From a checkpoint of a small mixture-of-experts model trained on Wikipedia: width 768, vocabulary 8192.
Below are experts of layer 3 (counted from 0) of a mixture-of-experts language model. Rows are named router (the router's row for the expert), up (a neuron's input weights, with its number), down (a neuron's output weights, with its number) and show model dimensions 640-767. Each number is 500 + 40 x the weight over its row's rms, rounded and kept within 0 to 999. Numbers have three digits each.
After each expert's rows: "comes after" lists some tokens at least twice as common just before its tokens as in all text; "comes before" lists some tokens at least twice as common just after its tokens as in all text. This comes from a sample of Wikipedia text that the model never trained on. Tokens count by the router's weight.

# expert 7
router:523447488475457519501497532512527502449498541541546535442492513431506478554509445521474476521467550432543497526463483540531524567577513527558459525438492493495544488500523497411534464479517523507522546528516451528512516593482455474476523424516464510472534470505556471517442450452505477489431475491448495514508480513520537461526505507516474521616500470459519474464425514426445553564485
up0:579422522472541512482471534517519504428515504492538629540540510558517504459529561472513524528560422516496433454465500510518546550471509516507579516514473495507471496546515478502501431491479474565542482479560461604561487467504449512470549467551492446495479570432500518426458410503482511503582455455509584503478514502530421445544508462485469484564480463447464545548507479500500431518537
down0:478508518558415515473533562495530474471460494503417500516505499524519479520529510440461478532453463517495486482447489534509517513464482445560535486454504539501541419487486548539461446460465489415504463463378541488552519522476420504439473460498483521485422417452462528489467474526529418497488480510531570506498465507425479499466480488501598477583534392516523494530522470464472479420450
up1:544550579496549477532525567541544499550430522533513406462502521540529573454493530550522522469510483473476501478537501587517471553550529485425516599550502506475508562504530527502502496508536518514546496429537531443489452530424511503454476496442476453573486476507538496539448509490480506479493492477543530532445463467548576490534505487547521429550428496476510441490398506497486522527533
down1:524497527499537503571535495422498477541504537463482492458501520493463487495519532476484576532471595457524479477500522513505432490510521415558588448475415511492446477495518492529514498468484471466455565477531549498609561500513485538445481459501584490613458461511472475489558478475448483568553467505529532482434527476488549518459477474481406556450477476471478520539484532565572506511489
up2:545508503505452544481488433483462533480478513441528447520488470543549485477502537507532534493481549488559454494510510476474557505492490559416505554453514550520430509517473520407526484446507488486489481529521521501486489538482508473482477553479507485461573582554562518580512557497490519525403457535455545449482525516459560472602424553584525475546600465530481513542466543510527573521484
down2:500500469515524503486501622506590467547459427519495492458527466518476465482573475536482458479508500521493474451523478589473540447454543498507527399443406471510494468538492497499437471457509495554482531594407556503520478473556562502477528504484520529482494446522491443472437523515480503417490535492540537492496423517418516482473502503519496511510501521483509529525473399432485439511581
up3:515487508496553532450507464508447485422410475484538550486527499464387547521431478486423486507585512482456467562507514523494544508510516530557466458533442443481495494432508567416452466505498478502505567521534525516528532507485496512490554518538543578476408527465474465497528428521450596473462548481517497491434492566490537450464474510611467486507476427512484489538523460479479530487416
down3:503497555540491405474458573504502434496491524517497455502498584468541518445504498528525528512545436536499565530461488514537533484589405448497496496507523455444494452497499521613541472564499496523516546495488558487495500492489551526506571424450474476519564573522525503445541542503487522461602456478489516516483519448532463565409465579429569576451513440484525525472459504463491510513514
up4:575563524484477507446506464476445527491434613511454495412496528540547498461498469506541593448447499543529448471499543506552520542526564532516518476479477449536515573534508551515524468509416513618462505463524502510500513495481611488476506446508442517558519505470509510531500572537505587522507476505533417497549488474557518458565536443472539465473426476519553479508524540474513464509457
down4:564472564506439584455504424479499395533574479590390496500531458441471560486613522534499492480465461526547507531542532506540474440447513534521508510475491454430474498492534528468563563487496470539521494479555441483463484490491500503453508574493500474512560500481475507550470530540531542457496526559487512460519516529530467508510541498519550518525537437529478428541564466499452511535483
up5:444550483456498417483511508530446495499425542459484475518484531591553523467491586488431534489455484437501516521539545506499522586470484522510513402542547510574485488527493457544451459523499451474525506508469478436443439549535475479505428555517584531464501437476497463435527470473513472423487497544450438529434505494530491548426568525535476466503518450441494474495432455544518446578481
down5:488522456509510491520521523432519566549472537501450540511521438515535479479459464506462427494513507503465524482521456546446481546477468475478500491495514441455562491483419488514478481454505486494527521466519468543536548519547504575491498514411540466546485475506503569533547552468468477440435484568526414495548508522449532411453483556513546524499522524563454547540504481505503524515440
comes after: ",", " in", "–", "19", " 18", "18"
comes before: " |", ",", ")", ".", "–", ";"

# expert 30
router:523494453516432535540461466458440469493438456459464475493529564445522510519500478468566480464542513493531531493376527503471492537535574512486434532474419476536513472466532438509472451510541525487486498544464476482543533532496536455533529535557460477489497490501459528423420576558450548460455432406549445528506519512520535527562440451497516453492507449470504492509484512448425510473524
up0:521490511417586543561493543450535494441426476493525535508495521574440527471521478538513519491531528508581524453442504501495557497495512474510447561489494490494540462502539514532515454493478473518507482500545536486485416590457466520566459480563513469521453499474506453594520488550465441463495519489453560540448511561447492486461555485519526429526505596494439544547545511539474476461489
down0:482514414483502510554535460470471491568569505554460500528516450467489478556537483506459563572487452508501492504444525491453426486503482474535485524546452461427510556553524562539547512470488470525521568545473517515493488546517598533578495528518517441503469528559423509474521545451471540533546401502432535470491533562504427527484550489473557559470455469576506523535480572543525497500493
up1:501526547540537456519453496463439473534544472534499482534519562517453485451505481580461501452487575537451506512501558461547517546510503444507488530560559567508473520569614435494512527496537515487519469486544563474483485477488466523503454520449533579513536444458510512517468490488524483499519565457492473510493555634509489460439525492491528489474443420454516517523441501497490468494550
down1:510453514452496479528500497498526420463522505484544479386486475577517498479530445493565486504498436546443500488577467477546385463468486459485485485486466519397483469469520513475460487491553460556494509498481504490520503546507440459461473511486428533429544435563488445531507502522451453629518447501455530495511473483504497463539518520524483468398479495489522526486424529505522495516490
up2:462569510473485514560516441430470497473505489504478497525486580527488447465473497460549467484532518558521476563485500529490515459529477514528539497460495496485532440565465533454543482516526478426545498511481498503451509429472526485494570452483515488455507540585558451499506446462492475491454499536590493463439552455531511448532448504484506533531464554510545541471485423497510570449474
down2:486427446435594560550509566466514472530449447460553454526499466530557532442507481566535526548461468537505487528529536540488470535519496470456475549491489432592479457585416480487545483504438478449444455468490490552474562448461550572464506507483426450527430479413547479461485453457555485432521523462440519487524498497452509505481529538547467536497497475448547483481496530487536467473486
up3:468461426544510527418507466531447546443503476488491543513504486484472442529519484529495607576508515470510533513505523485469533512468429483498518479563516521479452525495526459510554494529447516521562522536488518491445522488491453463506484535488548481481439539553478464483491533512454585462430481541553552499450499466524446580521473383538521482471501483509483489531533440481487478578475
down3:494401496485458479468463480525494505568606453558477481458503565530483423441531482470446497446525512515510516488521529480499416543514459527448539553453499502450467489555494449459535477558387541491457533501470518521446483528467538567491530491501431548493453500565505535517500464456493540540523481499570521531460465425486526464490494535450586517514582491514544521478461487453517591490535
up4:517556577506471463555493471513574576428451487534530580467572510541505463439486457443511554430532501430506445481445509537487528469458600473491435512564519466442510491479454492482501521575533505564492554552552467553610543415530438517486477488466513520512500520461475525564475545492532499512558452465528506420466520443526547487501465506497538523490543457510514504471501499499448516488457
down4:486528433494451467473453497533578462442517528498518450513492468476436532445534392477491474428496447519471584528494427489506528466483498514486526431479498559493490468520434526488528453476561547490468527511477520517536494473495552483461593455485475480503535527540558504549477451462469441454552491543461517532419544510493513515577478484517532564499551455478463445571492525505515495554526
up5:474581409574493521498452570473476486481501467528442486528492441410553480470508555460471487477517517454437473497489505521520528595450527559423447465484548477528469536475514469505523446538485480491514518537497481515442491525425521496462422547479529515540539509493498536449456471479534451474497484455549497477538428456469533572442523420542517541553490563447455471533478469480492416502482
down5:502562538525483446389533490385481500520445463459452427480487499502521514521596474494487532490467542510526474519564623571460464484459496480491502467513490434498491525497530410490537511543543535500561521513562506443466427483549418542459471483464449490526576516519409573572462516525477493564493495485452466463476492567436492466545550510462505531536502472516510514448470471527506443444467
comes after: "=", "\n\n", ".", " |", " =", ")"
comes before: "=", "|", "-", "The", "\n", "In"

# expert 9
router:502476519555570538532581467613476520487508500419527562466525495473544517552440490497560472552424578511428483513489562461524454486535414555518455527483471474476449455504541460568525516521475488499532502495450486497502595486498448424545543509527490565463517508528465427491438530511438581513440474522547503487536488543561479378474470510482434501564520454487383541426470488566519558592534
up0:484504506540520504513503503439549526514517505528538573490448434463498531488510547491444447494548493438505452540405517514544478533514557477489526535555494465489429453530477485510487457556462504506554512495508544532485536501552483514518484495485484549454496593517493546544456475460581522488553522432504539503523493510499483485522438412472525524488510574502414509402461576459550493452484
down0:441527546591520587515570518582525502630511400539453481431528424546503463516516450490543433516474554530530479479526470546502486528471413534478484504521570534448447498452486507459551512546510488493543459382491561499531558492573501572490444500476488480508455481535464454458558499472496477494486530560481493475469562521549543505527437454477563535482531500569514540464521480498491502481575
up1:465516480511516543547495472503501521495522491447507517434549496481540565450490505408477542445567498543533460518505496518490465481503571487493477547492502556434495514502529478502509530517489556539533467518473425470455523493473472588503431537450444521496524556540482534505529569474453540454472540499526540462558527485533502523465514515501515500515446490530471484536448442447557471477503
down1:516531528495498501484414457460465496427530492535561512424565422482540506482523542494506505503606515533522478484498510477467571499405494489535506456512486502525520574567535535471541435514517497442411521533533505508511471443499522506532484483479521397520511464467418524478435496466493580539481430548567444525404500566480444469417490568531571412462465532499453589441516522502461532533546
up2:490574497580519466519587520432560524462473529471546568419480495517485417578475440488544490483576561544514478478515498531426467577533533455473512550468476474477512554465508479460532487523521515580507449471506526537483518463538534503440389505554518505438521512497518560511524421552539481529468498464480530535440515577543492561484529483513447482575540475503489555497552516440549461399493
down2:382449414560487522471543504455589473462497513512537538541473539491513516486492456467521471472543527430457527474491519379451604493528561504518501508454579464521464472468462560540493474454534467516505482588547454513484498501504473559436485505489558413493566501527510504573503519496568518502535518458563510456430477506460501472452547463464492469423493482508492484622484486549534515453419
up3:478513505499477560494459550520571540487470527527522484563462434465488542481445518479483510484551597425512484493461436526547439511480401500577464480486442497496509475506514528540536450515491483509458465479474458509447518422507514456578474529462438524521508448479547559449530481513518510486509517483443488448511494479501436506508567468484535472551539467492521497452550408475477477528559
down3:405430462548513510504554450494483495486499512490528426446480579484472519490544545478494533472518455554521578473512546514476488539505518517528588491496482428495495556524477448565477475503503460547518515478440497562493492474544518471514471453446499511481474497510490504569476507565487482566452478561514511520489439526498580511496418469502518500476560480508477505525505517502528495529478
up4:494466573521506469433430525573569538502450516478501541510510447459514515509486465462499437470463597458542426566516505521519457537481487554512421457527476443540484513438586456442486475596567422509492531515546404461436452454516509549465484461468432508532420512521586533454549552506503390424464451512455481541514497504470530431547449504520552438520533475500569547435495499480505530456520
down4:488502561540437594575470540422495490434501428555472496518494506522475455454576438506476571475420414515546532509507527590457476518520448496550469512465485510518426528488474463489480419592500431583549482522506428576500447487608496516471505572490515471563503517478548538523515525483573599478556505543484500518515432528413476542562460538513546538416488549553578512450527505482528496541499
up5:594473531554465459461470502520495480492500513463546536478504544543485564539526460510505542549538440525478502491538513525469464470412514553522503490518468455511502492529549483494482495535535469508471483484507480460524487525460512499549511449530540464426557456478495533499555458507513503555494471507548469505448476570504514458489525556479469466522480489457500501465571434533471516499479
down5:446541441554482498541554549470554439533523463523528519514444453488458446551464516489485526517517533462554517506538441553510485542492498448448546473560462517579456500455494455551433515489545466534560582509547527464549433496434523517462509461489505529478553499479465517489585458509492466447471481481474488459554474498558545514493501503484543565490465480459523459518451539516500461500468
comes after: "\n", ")", "ed", "\"", " Born", " returned"
comes before: "-", " the", " be", " Born", " Coordinates", " Country"

# expert 12
router:494539434466510564562481586527583567505492481568522538546476455452497468521444472469563552506498568481534515471485468510506537549531518438452482496524471470508497494513592491466562514433429509505499528588471473494466428476503440446476548491489496527482536503544481455410463490479516450562476469494507462527496511510523488506579545395530494481506564500429469530468511478496454514562410
up0:565490511508542459458552507536559510478500433567461498550534450544528527488506485506453522540452557488439506503519556447545528545546513537532549492451468488521477441471488473564440501543460454528524545454477502473475492507452517483492555583452484518491509413480497506518444489526437468466540509469557472520533526519547492520539564498478539537527518467527504486473450505523466498504520
down0:516499501504528455470546548481511445479516432524545482486509456558490496489456564535497411503490514529446574496480532550513545480496497511517584517468471467461543532494527497566466449558525498493515461481465489520560573498532505484515500532628481425552490538519520510561462617519539534607503508534449455523574447518487430525540524509528482560439463478510533455568467474500466487548468
up1:496512495551481432496560501495552554504574475491492509527462473558537536552496489451507506456502493507464555549473459515467471486456523487475525455494486501510498475557535492591461496536524439528515498456546473557492529536559548518483499475492471518491484503576543531527549512487482439478540421487503538588559533384549512468495437405482500535524589456506474488483539527460485486512480
down1:547490490511506485423557490511530464458486493482540432487497489414447436510535511496410514449514507512425500534556425509391463526519505522506463489465427510486480499527495537498508516582476525489556562448532435526493464477500477503460466513457486484557447520481559484495520489496499541465444531530505586497492570474555522524519523508545507476494464525473447496535520514482486547591443
up2:477490519518496537493425462505517545480525521467477484503496417472475547420408449550521517486463462431493432471546462472534472461435483560501474423513419497481489495534497587514509491536434475481524464515484465530514505528414495504462534457512491509483500526523464513525509474493515445536541509439484518558504516482527506448489515455589513543503501480494514542501521511461479479549495
down2:499505485495504480517439458483480491472480469427484454511541513509483451511459475557405496490453520487505522503521499510483543508487497479505602505621493485541484465503505568470465431470507483520492462520569450481525596552451525452566455431483534504473545462531554456524561523493444539533510536476443470524457433530487420515569500451518486450516467493502592443455488498467503483538460
up3:515558537525536527488498496459509414524452482474467503520440476540459389481494448538428527504474586448574480417500425512514436568510498409476553420512570484544480442504422518457449485413527430506549496516466534523514517464514431541533485555400516535562519482544548591554424531467509567567428510530551561478425491534525457460489462503535451437491468514443445521599515485503488486471435
down3:502517470532513516591495504460526530573535491521567515503494543491470499488474508469501447503537497464494517500446477522505577561446418527475492459435507447493518490474492465461495482478477506488532534457467566525492519463521548524462549509525476520566595387508507470451468475497520502449472444516547525474519479519540440497511537535546492502522479572483532544476490507493484542505505
up4:525509432457502527433452486553469426520555470486471514483550502536571547474592471498478449507527456472487519487533443454542521417515482486480567577481523483456484444487517529520521490520468554526525571549473487462513477497507467539527528526518541468512474426513521521490462487458485504555498501455477491571547448431539516435461465431525477483487508518525503479481553539563529545451532
down4:552448462469484513450545476483515424467530485519457475516516505474540519434499501495457502462556509501503504539454495410530510473469435387517484493526485458444462503516513442494474506486464461555484517499457443566509490457468496553466483439572459506531508550520595500488516562461484409518519490483541484513492472476520505489531534549484507464484487533488499468463498469516573512515572
up5:513489503479486471539468556458454525524491540610498576503543456561532512445494476459444498500524536510474539500541467425570455499516501551460488566515452485578532473444442556432460504490496496471483509521505483501503511537501535532477474583437561549506538404526493469471516466507469489563483484544552584429477525499485451512471522498522514452525420550597436462473465531475502531503480
down5:489441494493533592468439476458475536483497485545463502413462514445510500511432518504533588558538600453516492479401502463536492459470501502448475530446476483481471500572462450461470594454460562495461462497513501472483510499397566472484484512497543474620521500476475504443463514468541532494422429492509488425524535458553476548547467582450468458453450494546509521473481473425511484545439
comes after: " |", "|", "-", ":", " (", "–"
comes before: " |", ":", ".", "–", ";", "°"

# expert 25
router:467562480467478533506454504513570478478387501519487551442483533385495511485409516534452502497523498497499519484536576478539522537560507553467434461537498539498543498504550544423507511484481561514528499628504488485471489487450512447537520457493481580471495514533469532426490516509512517539490483471516473553489508600504551426568541454536409494536532501502561572538447478479424520471504
up0:522417551466493533520482473515562481456478529477473490520493508429461505457498460531566475497525558553447472538537492554527500561442511510424446465469473472523522396429532487423491527549491489503500551518485502511445485589476475533468557545502456564500480466517490566492441501512457544542556522512513549538523493497441618506517539451520493605504507399509529520574511474473518532511495
down0:508531471507548507585532541542492489465508426559466543523499511491533547485474515558495482493487526499508558455458551470499511499482552509439572484441510477514459434466515590516499514535452481500509438429463477495507524550551453545532549527490485505549482500498474450430533538565482522528518566499536491479536462457511523559439480413467462466509526459480489540546527485445485557544478
up1:493440478476453430489522462484572542554546515499582504486478518530447508501438504516579517475534586504498502547457453552525503466523517506547569465538426474490531528547456531509429463542548513490548498495535482502450466494460514479533473597495418504501503526475446480507457537593515502516446561512507476512582523477553506487529525584499557440504474535515545470509454521512475505504458
down1:512530516481475478490493531457544515458506450507453492523520537562474513495480593486480560458491575529452518473421491529409473468567472506510559413525370478492474528478525537454527424500502443497491524541449534522429508437495530393513524510522523436497445531475361524464521501526477456526483450419499516514506438484480450507502510504473567542485516473402569549458478499479476544529536
up2:508467475521541510469471542494536461483487538457462417477500547495472555539483484559433491529519535564497517531420542566526507537510560527471486515561497487464509529495518492484477459571472474423539473459479482472492464522507472570507433538466503509433502470526564466543460483524519545517539454439512482393472442509482463562483480444520428476496468508480515453448469460534495446437497
down2:488443468461535461569500518508535524549455544522482529445471528543438538486481536507469472477454470590524455475412483525564533572502463503452461440513512574518499510413483503494543479507540526466519374566506539485498422570535490475443493588452518522460468510500535552504570470481545491533506409459464494450489514532495495469499476520474459489473442428503495421434529517443470471448515
up3:430501496450530407438551547510520482487509549499521488492497471402521482537475498473527468504477490523546446570506512559553454513486464501478517518469476541494467522553463464478518506540556567521503489425477510437469469472484484473557431420572495482484524447498564521454493595550495488520505537507445461496486518589500455431452588516505501548518428501510524514530458518461483482526492
down3:477484548446538531569504441541461522484523538525587412533456471461472535496477481461490481517409514548518540434473525508474526497484414516551516507489516504563455461531489577482568390567528448511473467390539553484514523450561524573476505460501544546510531568538528524508486545526461493515483534466467464431538485505523533492480454492585536438467530428475548487546585521502507493609512
up4:443474524553448471508527420509560461492576572508520458503556497430522512560481496457562494537420501515528530483513572491584469446505513492446473477543487469462536497501450503475501531547583534415494554542489540548508448525516516569506497491449497542428492528524504558524491463488446521477456474420587440515538474498471462446471470533539498506517530512525444565557543536462552491505483
down4:490439520440491555444499444526501485454539525563504506471463485388470465447419497473466522475495587533535517490509491487470455503529534535498429487528460517446507482564547521525473552534483534516471489519491486468506519508446526449444456473490518571572513473447517423512491503487586440523438573507507497527541510471530487487510484555500538464440556503520542534511568505500542528531560
up5:452567550489553520446500469468459496556468522485546436462473497475471510494420560453411426490523525472471480493459542473469497565525458508439547498464498570473517482506512504440478550471421528495468523501588516516498461466450492539447492475491456505465513558465519489509512513385549532486467509488438452515493542479506539529478428458512495461525430484537489592524487574548519482466490
down5:439451493540454487513488480437481446557462485563396482497487480533553490500519565513498480449592491503474503451616482498438452490522490502519446509449509503514485539494516524493464469469408484502498460547544469470478563503511457535512436505430578460522506511479535536500434540474560468510439510560477550456492541492493448576470554489587471554485444484544485429505455523541543430438574
comes after: "-", "|", " |", "L", " L", " R"
comes before: "|", "-", "{", "1", "2", "L"

# expert 27
router:497524490469481459532532531528492491523492443456471493492453542483534451522476545437496487490452559468580572544482516473522477522485503549415484597566455488499505508500470470550515571442526476406505485482577500440536470489564483507605536490447498537430550491521503448496457487537481494534482528459507459482452486609455476549539475403534455510508543530492404582514495512475467557517476
up0:478485531547500514524540537492583499567466472428473475525465487451503523487537553561501546548554515573509512419480525474460548495532524507463523437475470483528446478521454520461533479466422534511448552494494446528535519459574479466546525547434530473492501480471473492534489524515511534418496482463450509605487482499476491543522437472441520473508479519530477514507536464484526508456501
down0:476478554571517523528405551548513458553523466458441444510487516476470575503465553478542535601523594469552447556521536556517446453467501364438491415528584505496479570484440543532536542478438554553510555515525450470454483507514507506555445499520482454451535487530426502513446481510523491505450528532422530422498465535524509559489459538488552505507458507488442466507438471488475461423522
up1:483489519556478523459514548469533501437516526450472455581509417515492445462613489501496407486502478464525504537459484505538595544478520522517454507426467553474513510573479511582486447497491532542496384454591511526501385483498471455485573434498511544433547496610533440528522509549459501577531522541514480505453547504497474483562481516483542522506488445513460490470452529463412452463417
down1:560517488446432528549548525527516536457474492485534519538501495489478422505496508474487500468526423564576528468497418461535537550560541496554506458460463426453498531561480539524441465420562479502523535397527503503483469579525535476471513484499457502519551475543476482510503459418573555451507442463528488423531502545524536520511472542553535586459544571500517559448478480592457497480501
up2:538453467564566421501460513478499471454498514521538461501503454471464488531478484455539458511546500522460508524505563452558461446491486483528548502492576504535470434526517529547556470436482432437561568489487561510452557530479543501539450418455431536469498450503486549498519510530516499486505500462556504524524499495431535500583465520477464460486561573474494468475532504435433509522527
down2:512402540522485546536492502523461422457478537557454498478428495475510502480522495525509563484483502557472519475549480466453531485534572440490599462496454540514459512517471558457505541470444536429477515448516581530508525529456485481512533518477517529456501426472539502595549512509537508487577497549559515497534458501521485475431529495497426523493567461538542478501468537454495432504436
up3:457475531515483528561504505424502467534505452516419535529438478499439488443490516512463557493452501491503480488467490467513491511464449504534537449531468471532502405513435495574482469405477529485464442496524551510457503506469552416444514482518483564496492472556584495471512463495528494499453444499562473594393517417480492501508441513505529501491490497458485442466460524522427451482537
down3:461543542455398486469443423530456504472530513474428491549508497524443511541444502521561497562512499445435532435467468503526427517529582488494508573541440533465516503486581452478468489480445564494511488525491471543474504483556502465540593513523450526576525477494506456512500558531444550503499428421482487520481474488477456500461503593494615501575593553451463541577402556496526530509560
up4:528494532503507457543506566478495497499491538562445500523532551469485498534548523501512453469480483510544534492566483488476496543553472512501465547514464493467506516481538468529493508443449517577485504487523541539585515537420514483414503428447573353481504545498567485464513516540454475560487470507505512467436457495476498455577496457504480467529563470524516523470440447537443519502544
down4:494532479495505576493489540493498513510440472534500471417438548485511522545468537455520533582454506510570456526539431460584517496508475503547472478471477510536465526512413527495436545601564497587520416531422484621477550462471474493483490522539573507456433497523514570509464518451515477416491437520462541554530496513486463562572474539445494485515539524481507451480490469471497509506519
up5:465469472455515558480434486487435514472539536502391514512486485461455572442440489508499486490449468456527543503479528494544549522572471516442490469526525545506486579502488480453499488468454505593462527548393452505530519552500507486516557493551528476477521475491482521516544468535504476529549606461527476482496496476521434509560441517536493499551575533456504502531553519526492457447486
down5:500431481506435527563535464522481479477524553497526512481528531483525576439470473485483501480506509468492529494474520447557475525482515429492515469592582548433447577477473482534471424494458501529465518466445554554499502564573523466539503461434534574462538506524505509496526484514545484462445531454472505495442458533514527465478467538457543447553498484485446507574635503489461549461550
comes after: " to", ",", ".", " that", " and", " he"
comes before: " the", " a", " to", " was", " that", " been"

# expert 19
router:483501447502460614519515540505426552465477529481550475431437559502515500557434514458541571506487570503562467492517516456481535519463567466538425500492504451524522512545522504553515506457494458457470553521493509529403464489470521483440567500561422541563476435502555473495463478495489599559509499455474444525540514551556433498547479527438477523648537480435553452414480526457437519477495
up0:443437460457476435473448539484445465521443561539586482521604520529534545490543490467507505456543567568488531395529478505532570476484497478465468457449427514453515442502551468573485492481487474439475543507521566536502492492459526463499421476538502504471463471498474518422513509520489478474461582457590506487467473528450460527508472496496499507598533575467499500463528544513512468477546
down0:475469517552543449458552553534454466512438590504508554513544536547537564459481481502456608508538450515492489537493508532432495456412458480478500491557477537477449476534464534531473476568517468489501530507440525438553483441524608500467513524528495589565498491465453537493528469519505415499502474492513520494470612422516515441503446525520504499508558474549498444509436520425542498511463
up1:503466473459507521588542504479468525520493464483444553475430506479524547560483565528456434513511565476397440494510492516554555500548464533534523509462533512547536526549514435516535475536512450469470487479508510499480516507477571521514485481577485432523510543479545474464517509507480500471473484476543403540509474462568507482543482555492492440517497590541528443514496431555488483558445
down1:562460518476441529484450439411507455441488497516539530521485520514502462486458510495462519515538536438517480489498427499439451490424498481499540453462574551491463480493496461477520569521444504523426495514529498469520482497514451519532441488448490453529505532537479512527495537494509494528536488462472486507548504524443480546527487476440507561475461470531481422488526567523520486507483
up2:466518514495475535464487475444441525437473494473566510464514550515513526493547527468545485523552469510547494551508495452567545500497456510470487450511503502482537491531455504485534515442461454482510503530523500568420505483526543552533490423433442527468511527561506492502403514479510559491585503540517476477495449443473578534498454421511525484533530597539470488478512471497460508522493
down2:494524539380447508478420530443496462493439534464480543504468475485507558492461455446515491506480534537394467600495502502522485540439503507442527497484473442474492513524470488444480531468503509503574383640490514460543451520501475477480607467622526579547592518360517501478519504517476516476480466474428504497507464492469443485473475525510492480483554547479543477504514499412505450488502
up3:466511455455518520529554437512481556481434494501439561451536548466483537503528501508479434505459504508489444560452508516507461520501506526511606497506533476534564527535450504478547512551473529476485456572497547483476598471467446501498480451515537542528496516537580557524484517512542477415558468522518512526455481554578472418505498597569456411568483433475504513533420483497609505486559
down3:471561475440475381548500457563553494490555510496476495471469579496530501505608493479495474477437436477513512524502574536521446494524526450452472488443458515509513499511487572495503452522426471514518472508514506511430485498506500532525524510529567508549510512509492454523433482496553489576495539533519501559410441490486497518470496510514496510504479526502519535527464504511498521498566
up4:483464478455548419418471485485473449550499530559479479452446572493496519518514508465482554548507546570526530508538425435516456436479519466514522499532429499459473445490518507515485549492538387527494504502485473557505519482465499509512514472512505474451513532442548518527478541552500492488558470426472538546564519549495537474463556504526466458506541487467455492484474444488498433633457
down4:530555551433545443462469484530484554508456519545496450446564460571525452461530465561481507493534528488462524507506459554471462491469500489505481556466484460432470523517514476451474446560523519480512529494555503455524524523520469513481587456516548499458480508567513552475484448501544523599542412502514538546482526518500548517534534503602483477489485504536500520551458536526494484523455
up5:433477427604452546572460547438458486552545413488491467494535517509458466483440518495475511586535518504422504531508490502605480484597514467508518474440555519472572482446530544449442536429451595465523471584543560500481506511472486470495406535496483500493503509412473507567540437476518475539509486401510506494514495475535511581538490495511510515461472478494555581464453540426529493424504
down5:608474554468535502485462485555441497593490498517466486546483573431449524458512452452524443496493537512528471540526437505548523547553467444496572489486522442549485529502500512519507507486480537485416463559516479508506537491483463518534514472505549475545539504518508453514453510479503447507495503491490539520506421566518530493437526511530499495438504444494474485513475495525483485451437
comes after: " |", "  ", " 0", " 1", ";", " 2"
comes before: " |", "\n", " 0", "  ", ";", " 1"